config = dict(
    n_layer=11,
    d_model=384,
    n_experts=20,
    experts_per_token=2,
    d_expert=256,
    d_shared_expert=384,
    activation='relu',
    moe_layers=[1, 2, 3, 4, 5, 6, 7, 8, 9, 10],
    router_score='sigmoid',
    normalize_top_k=True,
    routed_scale=1.41,
    balance_loss=0.000446,
    balance_bias=True,
    n_groups=4,
    groups_per_token=1,
    shared_expert_gate=True,
    init_std_router=0.0101,
    lr_router=0.000503,
    n_head=9,
    n_kv_head=9,
    head_dim=64,
    vocab_size=32000,
    norm='layernorm',
    norm_place='pre',
    norm_eps=1e-05,
    positions='learned',
    qk_norm=True,
    attn_scale=0.125,
    tie_embeddings=True,
    parallel_block=False,
    extras=['capped logits'],
    init='normal',
    init_std_qkv=0.0405,
    init_std_o=0.0331,
    init_std_up=0.0405,
    init_std_down=0.0202,
    optimizer='soap_variant',
    lr=0.00432,
    beta1=0.95,
    beta2=0.98,
    weight_decay=0.034,
    lr_head=0.00527,
    warmup_steps=112,
    schedule='wsd',
    decay_fraction=0.787,
    decay_shape='linear',
    final_lr_fraction=0.05,
    batch_tokens=32768,
    seq_len=1024,
    doc_mask=False,
    train_tokens=353800000,
    steps=10798,
    dataset='wikipedia_en',
)
Below are experts of layer 4 (counted from 0) of a mixture-of-experts language model. Rows are named router (the router's row for the expert) and show model dimensions 192-287. Each number is 50 + 15 x the weight over its row's rms, rounded and kept within 0 to 99.
After each expert's rows: a language model's description of what the expert responds to. This comes from a sample of Wikipedia text that the model never trained on.

# expert 16
router:45 63 58 48 57 43 05 57 78 55 80 43 43 56 53 51 31 34 74 44 76 54 42 49 09 54 58 62 67 48 50 72 34 44 07 45 50 42 40 42 57 54 61 26 58 40 53 39 66 40 52 47 61 48 45 62 35 44 38 56 75 46 28 27 41 41 76 54 35 53 58 61 65 60 40 48 52 57 67 50 78 63 37 12 64 47 41 50 39 49 62 64 39 43 57 56
Description: Of and and. Connective words of, and, or, &, especially of linking a noun to its complement, as in end of, ideas of, made up of.

# expert 10
router:66 65 62 43 51 39 56 44 67 52 40 44 62 44 50 44 34 27 68 62 30 59 57 68 49 67 67 41 52 61 32 35 48 65 54 53 48 28 61 32 52 50 68 38 67 46 59 55 51 73 60 27 47 63 40 73 38 43 74 14 53 72 32 42 36 40 53 57 57 66 37 18 62 57 40 40 43 53 40 52 60 52 49 55 56 34 68 54 47 32 29 48 54 50 73 99
Description: Sentence and field ends. Periods, closing parentheses, quotes and table pipes ending sentences, list items, citations or initials, as in John M. Stahl, (Amis people).

# expert 5
router:44 56 60 71 77 49 58 33 51 40 69 81 45 66 55 51 43 61 55 63 26 46 47 53 53 52 63 27 48 48 40 39 37 61 39 59 99 27 65 43 50 27 49 52 65 54 59 47 64 45 60 47 42 67 22 70 70 12 49 48 51 51 35 16 45 45 37 70 42 57 45 29 60 49 50 19 35 46 41 44 74 09 69 51 27 72 67 47 55 49 61 61 32 39 63 75
Description: Table cell separators. Pipe separators in table header rows such as Player | Position | School, plus semicolons, commas and suffixes like -ship, -ation.

# expert 1
router:25 54 61 49 57 43 61 57 74 50 42 50 62 72 49 54 14 49 39 68 42 58 62 81 48 32 37 67 36 49 35 42 58 48 38 52 39 40 32 40 51 68 63 48 57 63 58 74 57 59 32 50 71 48 36 66 75 60 62 54 77 65 45 51 40 70 47 52 66 44 63 38 56 32 67 21 15 61 61 59 51 51 32 38 42 46 34 50 51 47 57 69 52 31 46 68
Description: Line breaks in structure. Line-break tokens ending infobox fields, table rows and paragraphs, often before section headings like ==Clubs== or - Seat:.

# expert 15
router:57 57 61 71 39 59 79 25 42 72 38 59 61 77 57 52 60 30 50 52 29 45 44 65 37 58 48 47 34 29 65 04 56 52 58 48 57 60 43 43 49 34 55 48 64 49 63 36 59 60 45 34 55 53 51 63 66 47 83 28 65 57 59 71 42 43 30 45 47 51 45 25 37 66 70 23 39 56 54 52 34 23 49 55 63 57 77 58 48 64 58 39 62 36 06 61
Description: Brackets, symbols, non-Latin bytes. Opening parentheses, LaTeX braces, slashes, spaces and raw byte pieces of non-Latin scripts in formulas, coordinates and gene data.

# expert 14
router:35 50 54 63 27 34 51 54 34 48 45 63 41 71 65 45 48 39 49 73 31 46 50 49 34 25 53 33 64 14 93 29 43 52 55 50 55 51 40 47 58 43 64 51 58 27 75 24 66 49 61 46 55 46 65 62 57 23 24 39 53 07 44 43 37 67 64 48 06 59 56 52 62 56 56 25 44 76 68 13 45 38 42 32 17 70 34 37 51 58 59 60 65 36 40 33
Description: Mid-word pieces. Middle or final fragments of common words split into pieces, like autops-y, flo-t-illa, recep-tor, peanu-t, often in technical or scientific text.

# expert 17
router:51 54 56 58 48 37 94 31 27 53 23 61 36 36 30 52 56 55 38 49 51 30 75 58 90 48 48 42 16 47 31 46 39 35 51 61 53 33 47 28 48 86 45 35 27 48 50 63 37 43 53 35 47 70 55 40 64 69 41 30 35 54 55 46 46 85 39 48 64 49 65 36 54 56 58 58 30 57 40 48 73 52 56 65 46 53 58 42 60 41 24 54 63 45 52 56
Description: Verbs after subject. Main verbs and nouns right after a subject, such as was, began, located, population, finish, plus later pieces of scores and coordinates.

# expert 8
router:61 47 59 54 46 45 29 49 63 56 41 53 57 49 58 57 32 45 60 27 40 59 71 67 45 45 78 59 65 65 81 15 44 55 57 72 39 45 51 57 77 30 55 64 74 38 57 20 65 61 44 39 52 69 31 69 43 40 80 49 48 41 24 21 46 40 62 72 53 72 61 24 58 53 45 17 58 46 35 59 42 47 43 43 52 59 33 41 43 58 55 55 85 21 29 48
Description: Personal name pieces. Word pieces inside personal names, often foreign or surname starts (Le, La, de, Van, Al), plus hyphens in scores and compounds like 19-yard.

# expert 7
router:55 42 61 31 34 65 77 43 16 57 60 49 22 43 58 88 37 33 62 59 59 38 70 60 56 36 52 42 68 41 49 55 41 46 54 59 46 61 35 35 64 76 41 35 52 45 57 40 76 27 60 36 52 38 52 46 49 66 21 48 74 49 50 40 28 78 34 46 41 64 76 54 69 61 60 73 36 57 55 28 47 78 10 46 56 66 40 51 54 54 70 59 59 57 66 64
Description: Function words in prose. Determiners, pronouns and auxiliaries in running narrative prose, such as the, a, his, not, same, another, was.

# expert 12
router:36 71 59 73 39 56 87 11 29 66 64 43 27 72 35 57 39 41 46 34 71 24 60 62 55 50 48 65 40 52 52 42 34 29 36 51 49 72 44 45 61 78 60 41 37 52 51 55 50 40 46 63 75 40 61 50 72 76 21 54 37 60 60 53 49 67 55 63 51 57 74 40 52 60 30 46 28 78 59 32 79 53 59 61 39 63 79 42 55 40 75 48 54 76 27 58
Description: Clause-linking words. Relative and linking words introducing clauses (that, which, whom, where, but, and), plus sentence-final periods and heading or table delimiters.

# expert 2
router:31 56 46 64 37 31 48 51 40 59 76 37 16 56 21 51 62 30 79 53 52 32 48 44 53 43 45 54 42 13 52 48 42 27 53 54 40 67 59 49 56 63 57 20 35 16 48 32 41 49 67 52 53 60 69 52 58 54 33 42 59 12 58 50 56 42 40 65 20 59 62 50 65 55 64 59 48 48 38 25 50 51 34 22 43 60 52 42 79 54 59 47 67 46 50 61
Description: Inflectional suffixes. Word-final endings split off a stem, such as plural or possessive s, ing, ed, ly, ated, ized; also verbs like using, brought.